Weights of a small mixture-of-experts language model, trained from scratch on English Wikipedia.
Experts: 256 experts in each of 9 layers, 4 picks a token.
Training: 295M tokens, 9006 steps.
Below are experts of layer 6 (counted from 0) of a mixture-of-experts language model. Rows are named router (the router's row for the expert), gate (a neuron's input weights, with its number), up (a neuron's input weights, with its number), down (a neuron's output weights, with its number) and show model dimensions 0-127. Each number is 128 + 32 x the weight over its row's rms, rounded and kept within 0 to 255.
Before each expert's rows: "comes before" lists some tokens at least twice as common just after its tokens as in all text; "mostly gets" lists some tokens that are sent to it at least half of the time. This comes from a sample of Wikipedia text that the model never trained on. Tokens count by the router's weight.

# expert 144
comes before: "1", ".", "2", "in", "3", "4"
mostly gets: ", in ", " acquired", " | Nominated |"
router [ 93 158  84  80  97 122  91 155  51 105  81 161 129 148 164 139 115 164 160  92 176 142  73 103 119  87  95  96 138 128 152 102  83  91 178 142 140 121 147  79  98 104 154 102 146 131 122 101 172 108  79 181  88  95 177 109 157 164 135  91 114  76 118 111  78 122 137 126 148 146 174 115  75 113 122 160 176  86 130 115  94 152 129 118  85 123 183 151  66 126 166 139 148 167  71 144 117 103 139 116 142 130 120 110  87 102 137  95 143 182 117 174 153  88 156 128  76 188 149 114 137 125  99  91 153 173  83  78]
gate0 [126 155 101 134 112 134  82 157 170  61 186 117 109 144 130 145 101 203 163  73 137  75 120 151 123 169 121  43 108 151 147 142  98 126 180 163 116 148 204  98 113 117 154 150 141 124 116  87 162 116 132 156 162 100 184 132 109 123 112 132 141 136 169 174  99  71 142 141 154 122  85 178 105  93 123  96 139  93  93 159  99 103 100  75 158 150 155 140  95 189 163 119 146 125 128 102 113  97  75  95 112 127 152  89 124  83 121 125 136 164  82 140 173 134 130 124  83  69 139 138  67 128  91  88 149 148  89  70]
up0 [138 125 144 117 146 167 154  96 135 207 116 145 116 115 144 107 171 154 119 148 145 129  83 100 100 125 107 152 127 155 116  77 118  74 108 151 127  61 110 179 127 112 186 182 125  98 138 127 139  81 196 108 150 150  71  94 133 123 215 116 123  80  50  72 111 154 135  81 187  88 195 147 120 132 110 130  92 122 114 128 144  96 162 145 117  84  97 146 157 105 184  91 120 122 192 162 144 141 157 119 161 110 146 125 158 115 147 132 153 115  96 100 132 105 150  91 133 125 130 111 153 108 129 182 166 108 111  36]
down0 [200  83 142 201 158 114 126 132 109 165 128 127 145 149 140 149 129 181 161  94 163  82 176 145 131 119  99 128 145 101 186 161  83 104 164 174 110 153 136 101  88 145 170 101 135 148 188 140 116 134 149 107 111 134  66 127 112  94 141  83 129  92 122 139  76 137 131 110 127 128  66  69 137 159 159 139 159 153 134  78 143  99 132 144 121 138 105 148 158  58 142 136 134 150 178 134 152 150 172 115  83 123 133 155 130 112 114 159 173 126 173  61 114 137 151 122 125  50  87 136 128 172 102 219  95  58 156 127]

# expert 4
comes before: "\n", "\n\n", " S", " L", " The", " K"
mostly gets: ");", ") –", "\")", ") and", " –", "  -"
router [158 155  78  54 121  85 117 161  85 159  74 164 102 120 142 119 183 167 120 155 131 100 102 152 107 139  90 113 127 117 100 142 125  85 123 174 104 139 113  75  95 116 152 102 112 119  97 131 100 112 144 170  76 130 181 128 124 153 144 148  92 124 116 119 102 105 153 124 141 122 152 168  84 138 160 142 176  92 161  96 141 165 135 142 110 148 202 150 109 107 161 126 184 173  77 104 128 119 133 129 137 129 140  59  26 109  95 116 181 160  85 139 107 122 138 113  26 168 111 124 194  82 144 109 152 155 106 114]
gate0 [ 60 142 111 162 137  80 150 110 100 163 134 192 151 146  84 124 136 156 132 123 129  56 153 175 132 129 118 116  80 143 132 139 122 170 130 136 107 129 124  77 115 113 139 176 114 142 136 128 175 139 122 160 145 157 133 125  87 187 133 152  69 156 103 165 149 184 113 133 142 210 144 115 108  96 120  96 132  47 153 135 156 116 151 126 119 133 125 132 150 151 137 103 106 172 124 100 169 118  57 125 244 168 126 152 155  87 102 125 134  85 144 139 115  90  96 168  80 121 140 151 160 138 109  70 163 195  89 167]
up0 [121 108 165 134 116 124 108  99 103 150  81 153 103 144 146 102 198 162 129 139 166  41 142 127  89 160 101 112  55  86 157 102 152 126 115 151 127 171 157 130 111  85  51 120  99 140 130 148  66 158 135  75 157 148 158 124  80 152 129 131  74 209 115 175  82 146 151 134 124 175 127 110 137 110 120 112 144 139 125 144 177 154 111 125 128 172 186 144 107 120 117 116 106 150  68 124 192  92 140 168 205 152 128 134  88 155 136  92 163 125 137 159 102 113  99 112 110 138  91 111 158  87  51 112 150 116 112 171]
down0 [125 137 143 126 155 134 199 223 182 135 120  88 146  89 156 145 173 137 138 155  72 151 110 123  92 136 148 136 150 103  89  89 164 118 113  86 159 103 112 135  92 142  64 107 157 122 139 158 114  76 112 100 124 145 183 111 130 158 128 142 170 182 101 202 134 160  87 197 156 176  78 167 173 110 206 143  96 141 132 171 153 132 151 103 134 172 115 132 130 144  94 141 116 188  94 149 118 131  96 175 117 110  83 180 129 184 133  99 117  60 129  86 103 160 123 132 145 127 135  90 118 155 142 152 147 125 128 160]

# expert 201
comes before: "1", "2", "3", "4", "5", "10"
mostly gets: "| ", " in ", "- ", "In ", " In ", " in the "
router [ 76 100  47  93  47 101  91 145  68 102 113 129 156 144 154 106  75 134 154 137 190 134 133 152 185 150 122  30 121 101 100  80 101  93  97 145 205 137 170 101  88  78 182  73 140 115 125 104 110  92 112 176  99  95 141  86 151 136 144 121  81 150 119 139 132 107 141 131 150 135 123 134 118 134 122 124 155  97 103 112 162 126 113 115  52 149 147 149  90 138 144 107  95 160 122 116 173 162 169 154 154 139  94 144 101 136 111 106 114 148 112 126 118  53 110 126 133 123 137 113 211 171 107 108 148 131 121 155]
gate1 [130  71 137 185 135 114 131 185  99  94 173 125 134 106 178 111  56  80  77 122 158 112 126 131 144 108 200 186 140 106  53 100 114 122 117 131 142  67 106 184 150 100 142 187 138  71 126 200 150 134  99 151 100 108 126  81 103  92  83 124 190 144 144 104 129 114 130 123 121 136 149 168 175 134 106 131 137 129 127  82 121 158 138 154 168 113 135 123 158 120 123 153 114 127 117 143 162 155  52  98  76 152  95 144 112 172 115 175 122 182 134 134 106 157 147 180 106 149 123 174 175 170  84 146  91 163 138 115]
up1 [170 146 145 191 142  90 118 113 136 118 101 137 112 149 187  84 168 133 113 109 162  88 166 100 109 185 137 182 133 154 122 147 130  88 111 130 143 111 147 109 102  87 108 127 184  81 130 184 125  91 156 123  99  87  99  28 162 124 147 155  91 132  85 112 111 170 129 145  80 140 169  53  80 134 122 159 127 122 148 162 203 106  98 143 170 199 107 137 133 162 116 120 174 136 175 130 134 147  97 148 143 148 131  84 152 114 175 124  85 161 130 178  52 139 131 181 156 102 110 118 136  89 119 118 118  99  97 101]
down1 [161 139 134 124 127 137  84  86 116 137  82 169 132 130 172 124 100 129 133 165 167 163 156 146 117 122 127 101 110  62 134  50  99 115 102 138 111 216 154 137 132 145 130 129  66 135 153  81 150  85 108 152 117 146 182 151 141 147  79 139 110 111  64 152 168 157 162 164 154  99  87 175 175 124  70 147 118 163 129 161 124 113 112 137  92 153 128 111  76 154 179 140 145 149 127 192 151 126 156 142 173 175 110  90  74 158 154  87  77  98 122 130 140 121 181 128 126 114  60  56 147 119  88 162  90  85 139 139]

# expert 108
comes before: "\n\n", "\n", " American", "2", " species of", " village"
mostly gets: " =", ") is a", "==See also==", ") =", "- Born:", "= "
router [121 150  18  90  82 150 147 122 123 109  96 120 101  96 141  80 116 135 120 197 202 133 117 166 138 147  84 118 153 160 115 148 116 149 150 179 157 145 168 132  96 109 124  97 139 114 156 106 134 105 120 154  85  79 123 119 137 154 131 113 134 145  94 102 122  93 118 131 176 156 145 111 106 112  96 150 152 133 127  69  74 117 121 109  59 160 178 167  87  95 167 146 104 156  80 125 113 111 133 156 163 177 180 108  88 103 173 135 101 139 129 177 137 136 113 132  60 127 102  75 223 117  90  78 150 140 131  85]
gate0 [135 108 131 134 186 167  84 125 122 105 149 157 201 186 154 138 182 120 163 148 125 171 156 169 113  89 125 121 163 101 162 118 112 115 122  89 128 117 108  83 121 159 112 149 123 134 148 149 114  93 113 137 153  98 143 185 126 107  85 122 183 104 190 104 146  95 162 106 120 115 149 104 118 192 144 135 130 179 164 113 142 144  89 112 105 104 175  89 164 137  91  61  83  37  97 117 113 114 123 139 181  91 141  78 100 168 146  94 143 135 162 161 159 120 189 115 179 166  87 153  61 104 117 145 184 109  95 108]
up0 [184 118 130 146 159 159 111 103 117 137 173  91  98 129 152 140 119 173  99 154  93 177 164 156 181 117 103 121 142  78 105 130 102 166 108 141 111  43 102  54  86  95 127 122 130 181 144 152 122 103 177 137 108 113 110  92 129 146 138 145  58 170 154 107 120 104 101  96  85 131 166 125 181 149 114  80  69 100 167 113 111 120 152 158  54  63 121 148 170  95 123  92  90  72 137 135  90  68 176 128 155 145 137 161 120  85 132 124  97  77 156 162 140 112 101 111 145 159 117 122 158 161 104 107  66 108 160 106]
down0 [159 220 151 176 131 117 163 156 142 133 127 124  80 152  84 125  92 137  82 153 100 134 193 100 178 154 127 101 150 177 117  89 162 192 105 158 144 101 166 127  97 147 108 224 111 154  90 170 145  68 123 132 147  97 103  98 118 193 131 159 124 153 179 169 114 152  93 107 129  89  70 146 128  93 138 110 153 164  98  98 125  71 208 111 114  99 147 114 125 127 117 101 108  96 138 115 111 158 121 104 131 105 126 114  92 162 107 129 186 163 110  90 109 184  92 172  94 127 132 143  96 139 124 102  94 152 157 115]

# expert 218
comes before: "ing", "el", "le", "ings", "es", "ed"
mostly gets: " sett", " Cast", " sever", " passeng", " cast", " paint"
router [161 173 103 113  20  85 117  86 112 163 153 121 123 138 171 101 140 111 113 130 140 180 159 142 138 117  89 126 151 175 147  92 119  92 154 134  93 150 118  90 146 153 110 102 153  84 144 145 114  63 130 146 102  94 134  69 195 174 103 149 102  92  85 137 109 110 159 111 153 172 157  88  22 141 135 176 127 110 116 114 139  76  93 114 109  98 142 176 112 153 172 103 146 121  89 106 134 148 134 124 159 172 114  85 103  82 143 122  80 190 132 137 135  57 173  97 118 131 106 128 129 145 144 134 170 141  75 118]
gate0 [103 168 147 115 124  84 104  81 143  91  87 107 149 130 156 140 110  82 129 111 105 135  99 131  91  94 101 168 110 105 140 134  93  15 145 167 134 141  97 113  96 168 137 175 161 137 124 126 112 167  97 139 114  77 121 109 106 103  91 117 127 155  91 140  84 148 145 143 174  47 156  88  43 138 135 125  81  99 146 136 121 101 122 111  66 169  97 114 118 175 181 113 104  68 140  78 164 167 154 106 115 124 103 149 122 140 210 133 139 149 143 123 118 136 108 119  99 134 140  83 170 152 107 108  68 179 132  73]
up0 [135 162 109 110 114  94  91 129 101 147  28 163 114 130 139 101 121 130 143  97 117 160 142 145 123 133 104 164 164 117 155 113 170  65  87 162 132 106  93 191 144 186 172 109 137 158 154 145  89  81 130 134 121 107  94 109 131 124  73 145  84  90 116 121  94 117 140 133 127  71 140 165  65 125 174 150 119 220 147  93  65  99  89  92 119 172  72 153 123 112 153  98 156  88 142  75  84 163 106  85 140 118  98 112 174 149 160 133 108 126 153 107 132 117 177 179  92 157 120 178 116 105 109 131 126 195 117 123]
down0 [166 136 109  83 123 113 135 131 162  80 104 110 142 117 104 129 107  93 139  95 187 116 125 190  92  99 170  81 144 118 105 139 109 157 150 172 119 148 121 145 113 154  99 198 157 119 118  86 114  42 142 151 113  88 147  72 139 131 231 134 157 153 173 197  92  98 163 125 134 180 139  76 124  53 182 141 119 101 100 103 108 141 152 137 115 134 102  66 171 106 114 134 112 157 107 164  98 159 117 108  97 150 107 101 143 153 102 131 139 114 114 103 194 102 185 106 139 110 166  95 122 150 134 119 124  99  66 169]

# expert 179
comes before: ", ", "\n", ")", "\n\n", " Olympics", "),"
mostly gets: "ing==", " in which", " life==", " Apps / (Gls)"
router [ 91 168  81  81  89 120  93 151  60 101  65 156 118 137 174 132 120 176 172  92 177 144  73  99 104  81  95  96 136 132 161 112  98  97 168 121 129 124 152  86  99 114 146 101 143 118 113 102 163 118  79 180  74  94 171 109 154 164 134  97 114  82 123 115  89 121 121 129 129 145 184 114  79 101 127 159 170  90 132 119  95 153 130 106  88 119 179 147  68 132 161 139 158 159  65 138 119 106 142 112 147 125 127 102  94 103 138  82 138 175 114 178 162  89 160 128  75 184 148 115 140 121 105  94 140 181  77  69]
gate1 [152 100  91  95  92 165  84 104 140 105 133 144 151 163 166 114 142 178  68 130 102 143 174 130  97 111 186 104 135  75  95 180 178 115 168  98 150 127 145  89 109 137 130 119 120 114 129 115 147 189 126 134 115  69 112 140 106 165 163  92 191 128 100  84  88  95 149 126 128  90 178 118 212 127 164 142 163  63 124 163  99 155  98  93  97 130 120 136 215  90 159 155 113 106  93  87 139 128 123 150 158 191 125 122  69 153 171 157 161 139 115 158  76  99 123 115  82 121 145 107 140 126 173 169 103 138 165 107]
up1 [154 120 103 138 158 131 142  97 122 137 134  90 103 125  96 131  98 109 154  71 116 151 154 119 167 175  85 116  54 111 102 128 255 129 133 167 194 132 127 125  78 126  90 108 106 162 133 128 158 169 139 107 102 164  75 121 121 123 137 171 129 131 134 105  96 138 146 140  79 139 112 172 117 141 137 185 140 126  68  90  73  97 147 163 127 131 127 214 160 100  91 133 138 144 101 175 124 117 156  69 182 126 163 126 114 137 197 151 131 134 170 141 183 147 149  98  77 157 119 148 144 147 125 125  68 141 150 111]
down1 [177 176 121 149 127 162 104 129 163 101  82 125  94  71  97 103 132 197 111  79 142 105 151 168 144 184 133 180 124 140 126 101  70 152 177  73 102 171 155 136 182  68 174  67 150 176 127 129 102  76 139 128 156 148 148 139 108 129 138 126 139 144  59 132 104 109 167  50  95 176 112 157 173 106  81 200 100 148 116 142 133 138  85  79 103 127 117 162 135 155 184 152 135  80 157 142  97 100 147  92  93 108 133 125  86 116 146 112 145 122 165 103 142 154 144 116 137 172 119 123  96 121 117 170 106 160 105  96]

# expert 239
comes before: "\n", " | \"", "\n\n", " | — |", " |  | ", "),"
mostly gets: "\",", "\" (", " | \"", ",\"", "\")", "- \""
router [149 134 122  72 114  64 126 135  81 137  93 174 158  91 144 109 138 158 155 185 130 151  85 144 149 109 164 101 125 132 151  70 115  99 149 147 173 110 175  96 109 139 139  55 117 121 138 126 136 121 133 150 102 133 168 154 157 124 122 175  83  88 133 116  86  87 145 151 122 122 145 120  58 118 142 119 198 117 135  87  80 121 123 145  86 146 203 159 111 146 178 131 189 196  94 138 151  97 123 115 160 173 149 110  47 123  96 133 180 177 141 155 121  93 145 165  53 169 166 136 156 155 121  81 132 148 117 116]
gate0 [211 135 118 148 171  63  96 120  58 120  76 133  59  95  71 103 162 158 206 167 153 144 110 133 169 172 195 140 156 119 165 132 117 117 149 137 160 137 121 100 124 106 156 100 114 143 148 163 178 163 145 161 194 124 112 108 201 102 114 135  72 131 142 130 118 157 151 157 169 127 154 166 107  91 130 160 155  98 154 161  94 143 127 122 154 128 172 120  77 154 159 151 108 168 151 169 125 106 120 108 128 133 176 161  81 113 133  99  98 165  98  75  65 126 126 135 137  70 140 111 154 122  93 119 127 164 118  99]
up0 [ 79 128 136 171  37 136 133 138 172 120  92 187 100 122 147 123  98  92  89  90  62 143 130  98 117 168 139  68 160 155  50 146 118  75 137  89  85  97 179 124 151 102 158 124 127 167 116  77  63  99 117 129 102 134 160  80 117 150 160 137 106 107 115 146 138 138  98 101  66 126 127  77 187 142 111 129 124 150  88  97 152 155 191 162  80  89 102 153 117 106 138 135 139 127 112  90 129 120 158 172 138  72 121  71 169 143 161 190 144 126 158 168 136 136 109  98 109 127 118 121 105  77 145 152 112  97 151  93]
down0 [142 175  92  83 135  77 104 145 105 127 180 161 167 107 135  73 135 142 136 133 153 115 118 136  92 125 145 153 216 108 146 110 152 148 147 136 109 161  95 142 172 160 169 143 132 105 139  93 126 152 150 168 147 135 132 111 124  55 167  94 105 112 191 105  76 119 133 176 112 163 191  85 140 141 120 122  61 146 149  74 133 142 170 159 119 145 173 107 127 187 165 133 145  79  61 100 129 138 150 128 119 160 116  86  75  71  97 123 136 160  97 111 101 123 138  79 112 145 166  78 102 134 170 191  76 130  71 120]

# expert 6
comes before: ".", " of", " in", ",", " and", " was"
mostly gets: " school", " University", " School", " district", " town", " Association"
router [132 136 139  95 105  98 108 113 113  74 167 113 160 144 163  78 124 200 164 155 132  96  96 150 151 133  94  81 132 140 169  73 101  76 139 150 123 129 119  45 137 142 135 108 125 134 114 136 151  94 107 164  72 124 149  93 171 126 115 150 135  89 111  45 148  75 128  92 206 106 129 161  78  99 143 178 151  85 106  75 137 130 129 150 104 122 110 154 102 132 144 147 189 102  71  99 152 140 130  73 122 168 142 124 118 158 133  85 164 172 112 146 137 106  98 130 107 185 123 133 195 128 108 137 163 204  82 112]
gate1 [180 163 143 124 168 146 156 112 112 162 163  79  89 129 118 141 147 142 165  94 145 138 141 136 139 149  99 129 123 123 123 113  96 107 141 190 128 108 151 125 175  76  91 117 182 155 122 133 143 114 104 105 110 201 159  98 122  79 145 119 150 122  73 103 149  88 118 119 141 114 129 151 141 138 127 181  75 107 173 105 160  79 197 146 159  87 123 146 120 100 110  70 136 106  93 104 115 126 124 149 141 171 167 174 175 152 133  82  70 176 111 122 167 148 146  93 123 200 178  80 161  86 160  42  76 106 104 186]
up1 [117 121  91  58 102 113  94  93 134 122 102 130 151  99 165 139 161 168 128  90 136  95 140 132  97 112 249 131 125 115 136 144  87 152 146  84 139 155 167 126 124 142  78 132  68  90 161 100 109 139 154  97 154 120 167 150 151 113 118 110 193 136 115 128 117 119  87 114  82 106 107 115 124 117 116  98 103 169 108 168  94 109 122 162  87 164 138 163  89 102  77 144 176 124 155 146 179 202 132 128 134 128  75 129  68 154 172 130 170  86 105  99 161 105 139  43 168 106  84 132 128 144 124 105 195 127 176 128]
down1 [103  97 110 154  64 113  89 168 136 126 165 129  65 109 147 101 154 151 139 137 125 171 134 178 121 142  98 143 156 101 171 145 123 166 135 143 110  98  72 110 137  98  84 160 104 125 131 106 177  97 165 152 114 162  89 107 150  85 154 103 145 166 116  99 176  82  91 137 198 166  60 136 122 167 165 158 120 100 164  86 142 105 195 113 124  69 100  81 137 172 118  83 154 167 141 185 173 122 133 162  71 159 102 133 135 157  98 124  90 172 150 113 170 103 153 104 148 195 121  90 119  91 179 128 129  86  98 120]

# expert 50
comes before: ".", ",", "–", ", the", ", ", " to "
mostly gets: "th century", " century", "945", "949", "941", " April"
router [ 97 151 151  66  62 116 153 122  93  36 111 182 134 161 160 137 121 194 146 155 136 139 145 177 125 137 120 100 119 132 160 102 141 117 129  99 130 166 123  90 109 103 128  78 159 114  70 138 177 159 109 126 123 130 177  61 144 154 109 122 118 127  66 104  94  78 165 128 112 126 154 177  60 106 154 153 198 112 111 124 120  87  83 149  85 102 165 170  75  96 122 101 154 137 101 152 149 133 167 142 120  99 146  91  61 112 124  93 132 143 133 199 113 100 176 120 113 102 153 132 147  86  94 128 156 185 111 117]
gate1 [ 96 127 184 106  97  75 187 125 155 111  95 154 103 119 122  69 165 175 105 111 159 131 151 151 144 231 110 116 133 157 136 130 138 135 136 136 118 201 101 123 178 100 176 118 131 106 100 145 107 165 126 119 135 107 141  82 145 231 129 132 117 147  83 128 109 153 103 146 121 129 155 131 132  77  99  72 162 113 110 144 119  86 135 162 115 144 103 205 125 170 108 122 151  83 161 204 210  97 145 181 145  95 121 125 175  58 141  78 152 141 112 148  92 118 152 116 125 120 139 115 123 131 141 154 106 151 135  97]
up1 [ 95 153 119 134 126  92 110 192 150  86  93 179  89 155 110 150 148 143 157 162 132 168 143 182 124 103  62 102 148 149 148 114 134 109 102 139  83 128  93 132 100 158 108 128  96 102 120 131  74 147 138 127 127  68  65  87  70 175  65 146 126 105 109  99 133 110 122 131 140  96  93 142 148  87  99 136 161 133 130 135  88 146  80 106 144 128 100 184 120 206 122 149 156  99  99 107 197 141 111 179 194  83 114 107 143  77  98 158 120 111 103 133  77 162  80 151 135  88 145 111  96  57  88 121 116 174 176 135]
down1 [ 74 118  63 152 112 161 106 144 147 145 130 127 159 116 146 137  79 126 161  79 146  82 105 119 172  14 124 148 142  93 138  77 100 124 126  74 154 172 151 116  64 137 119  85 134 172 172 139 169 163 159 129 116  76 104 162 124 109 155  97 160 132 157 144 170 133  84 152  84  87 141 117  78 110 121 165 104 153 115  82 160 137  46 187 167 138 143 116  90  93 123 164 136 119 168  81  84 104 152 129 117 168 106  83  94 142 145 123 171 102 142 137 111 168 133 122 180 149 118 108 115 176 117 154 152 149 169 124]

# expert 158
comes before: "\n", "\n\n", "00", " Arth", "Cl", "30"
mostly gets: "==", "===", " ==", "====", " ===", "==See also=="
router [158 153  78  86 109 113 169 117 119 101 118 120 103  97 185 136  99 181 124 176 111 133 153 143 110 161 117  72 125 148 148 136  86 162 134 163 143 161 127 102 158  92 166  40 148 156 129 143 161 131  80 188  95  77 124 145 103  97 124 181 118 109 138 158  77 139 142 164 128 107 158 141  96  99 171 127 180  42 140 134  99 127 148 103  74 144 146 128 107 138 231 152 137 160  85 100 102 115 140 176 183 153 177 128 128 124 169  92 131 141 124 141 125 114 147  93  76 128 168 105 141 109 121  80 164 161  69 132]
gate0 [ 97 148 158 162 100 129 133  73 116 100  99 100 195 111  80  52 134 138  70 114 106 160 134 172  74 136 158 145 127 140 142 125 113  82 140 155 129 108 179  80 161  91 185 164 128  96  75 138 135 169 102  96 209  92 149  85 154 123 101  95  97 104 140 113 153 122 139 145 112 119 121  82  90 139  65 101 138 139 124 151 130  83 106 144 144 137  98 116 135  77 182 121 115 186 134 138 121  97  50 170 144 131 197 100 136 150 159  83  76 104 112  99 148 143 164 164  98 125 142 150 133 163  84 131 103 135 165  75]
up0 [ 90 108 133 177 151 128 181 124  96 110  89 158 121 134 126 123 120  99  85  52 158 139 151 209 199 199  72 188 146 140 106 188 161 142 117 161  99 175 166  97 164  93 120 121 144 116 147  79 184 136 111  66 118 134 157 124 123 119 131 126 118 149 125 110 125 205 123 112 128 135 153 102  86 105  98  67 148  55 131 127 106 143 145  81 105 124 153 101 103  73 150 176  76 153  96 124 157 104 115 116 153 160 112 137 123 111 162 132 171 100 107 135 122  89 112 165 124 111 120 163 145 136  65 125 139 123 135  58]
down0 [143 138 106 110  34 106  65 145 131 167 143 157 150 127 115 143 114 141 125  82  93 101 128 116  80 129 182 118 120 139 181 123 143 101  61 140 145 100 170 173 112 117 151 120 133 173 146 174 111  96 127 125 176 111 120  93 153 106 160 116 169 158 107 125  88 122 165 128 149  98 180 159 129 133 105 114  53 133 109 123 112 127 153 150  53 155 129  78  93  91  61  97 143 113 101 100  93 125 102 151 164 106 122 100 131 141 108 222  61 148 148 180 124 141 177 130  66 102  59 123 153 129 162 154 148 135 152 102]

# expert 238
comes before: "s", "ed", "ing", "s.", "s,", "ed by"
mostly gets: " design", " form", " sign", " act", " add", " review"
router [160  84 126 101  89  93 146 118 129  73 158 142 155  80 113 121 153 177 120 116 174 101 134 133 140 129 131 105 157 121 161  96 132  96 174 161 152 127 138  71 162 189 122  72 111 106  99 100 148 113 152 205 125 140 164 107 211 144 119 140 145 111  96 118 133 104 172 102 209 203 159 156  87  87 112 156 164 103  77 127 116 131  84  91 103 118 121 168 104 150 137 154 187 102  79 114 150 111 118  88 143 137 166 122  66 138 121  84 158 161 121 123 132 112 116  61 109 144 174 138 136  77  97  83 104 187 112 134]
gate1 [132 153 142 143 139  72  68  94 167 198 108  71 170 115 150 154 151 117 127 123  76 119 102 160 154 142 109 132 105  82 158 131  99 158 129  79 101 127 183 134 132 154 121  99 137  93  93 109  59 155  92  53  79 122 147 104  88  85  68 133 109 152  95 123  98  89 154 178 127  65 148  67  60 131 162 137 175 126 128 123 179 146  76 157 111 148 117 130 105 103 127 171  78 105 127 143 114 163 135 124 112 172 101  87 155 103 115 105 112 119 102 163 143 153 132  93 166 140  90 119 119 125 107 128  52  69 120 155]
up1 [ 93 119 184 112 110  79  76  99  72 146 123 188 154 116 151 143 147 129 132 174 121 108 136 102 131 174 153 149 111 144 151 127 130 113 107 140 137 101 157 163 165  72  98 164 143  96  86 155 108 138 128 130 128  21 134 114  77 115 162  66  89 186 166 165 118 109 110  90 158  99 153 135 188 147 185 113 133  76 145 139 152 129 143  96 100 100  86 107 111 112  96 113  55 156 141  81  84  97 132  79 121 119  44 151 105 112 130 118 103 160 117  94 128 142 110 130 138  95  91 151 164 166  89  99  79 151  90 110]
down1 [146 145 160 145 124  70 102  66 178 138 138  67 118 110 133  74 149 156 146 125 112 200  97 153 111 118  61 148 161 132 103 137 112 130  73 161 180  96 127 103  99 131 128 104 115 112 129 131  74 121 194  96  57  86 100 147  92 197 115 169 149 105 140 125 216 124 110 147 153 162 170 104 137  90 124 122 133 165 153 166 161  86 139 136 113 143 155 138 111 132  84 128 135 134 120 153 145 121 109 105 140 131  34 142 186 173 115 134  99 139 149 150  92 122 220 118 155 102 161 124 111 127 144 122 126 139 134  67]

# expert 9
comes before: "ing", "er", "ers", "ed", "er,", "ing the"
mostly gets: " writ", " develop", " find", " mov", " compet", " kill"
router [181 152 144  92 102  70 133 108 150 140 107 144  92 129 104 129 103 163 115  80 123 146 188 157 113 121 118 109 183 103 138  85  87  61 168 124 147 167 126  80 167 163 149  96 140 112 117 101 108  87 142 156 113  73 111  85 194 196 132 138  83 157  99 172 132 101 132 120 175 186 162  90  60 131 165 150 147  84  88 112 176 119 115  91  68 133 157 124 118 117 131 104 121  92  72  97 116 100 181 119 179 180 110  77 136 130 109 123 118 162 101 115 146 110 139  64 134 112  99  93 150 116  99 126 144 159  71 143]
gate0 [134 112 135  76 141 141 116 134 116 155 166  85 129 138 147  95 182 139 130 126 213 124 156 111 107 158  98 149 115 110 110 185  93 147 173 117  96  96 189 233 130 130  79 159 106 183 168 133 123 155 130  86 124 190 117  91 166 100 136 116 119 149  81 163 113 114 186 112 123 135 182 131 118  79 154 103 103 125 122 101 124 145 127 135 152  63 201 107 111 105  86 144 101 105 144 126 159 136 152  79 156 120  78 144 144 171  81 127  87 140 123 146  46 125 198 107 143 161  70 148 138 157 140 127 118 119 148 121]
up0 [152 124  98 161  59 134 116 166 122 110 145 135  67 126 149  82  94  94 142  79 123 123 174 103 145 112 126 127 149 115 167  98 155 159 166 109 120 106 137 107 116 152 149 162 132 113 139 177 137 107 185 100 111 139  82 121 162  69 168 137 117 125 133 107  88 118 116  93 117 112 190 134 186 146 125  95 131 144 121 126  97  90  34 103  87 111 146 153 145 106  95  98  97 148 103 187 138 156  87 182 159 121 110  67 155 145 141 166  52 191 119 116  99  88 193 154 138  78  91 133 125 131 181  46 148 114 135 107]
down0 [128 160 139 149  90 118  85  93 133 186 109  83 102 127 144 117 114 157 144 160 154 102 179  58 175 125 171 120  88 138  70 116 126 123  79 167 120 188  86 125 118  86 143  61 180 136 134 101 139 182 128 131 120 125 119 134  78 100 150 156 118 117 111  71  87 176 150 144 101 108 155 122 120 108  93 130 113 116 113 114 185 121  97 160 161 144  70 183 164  44  82 139  87 177 122 124 130 156 140 155 115 142 117 130 118  96  96  91  93 140 152 157 137 105  92 117 147 126  51 138  63 125  90  69 118 175 163 110]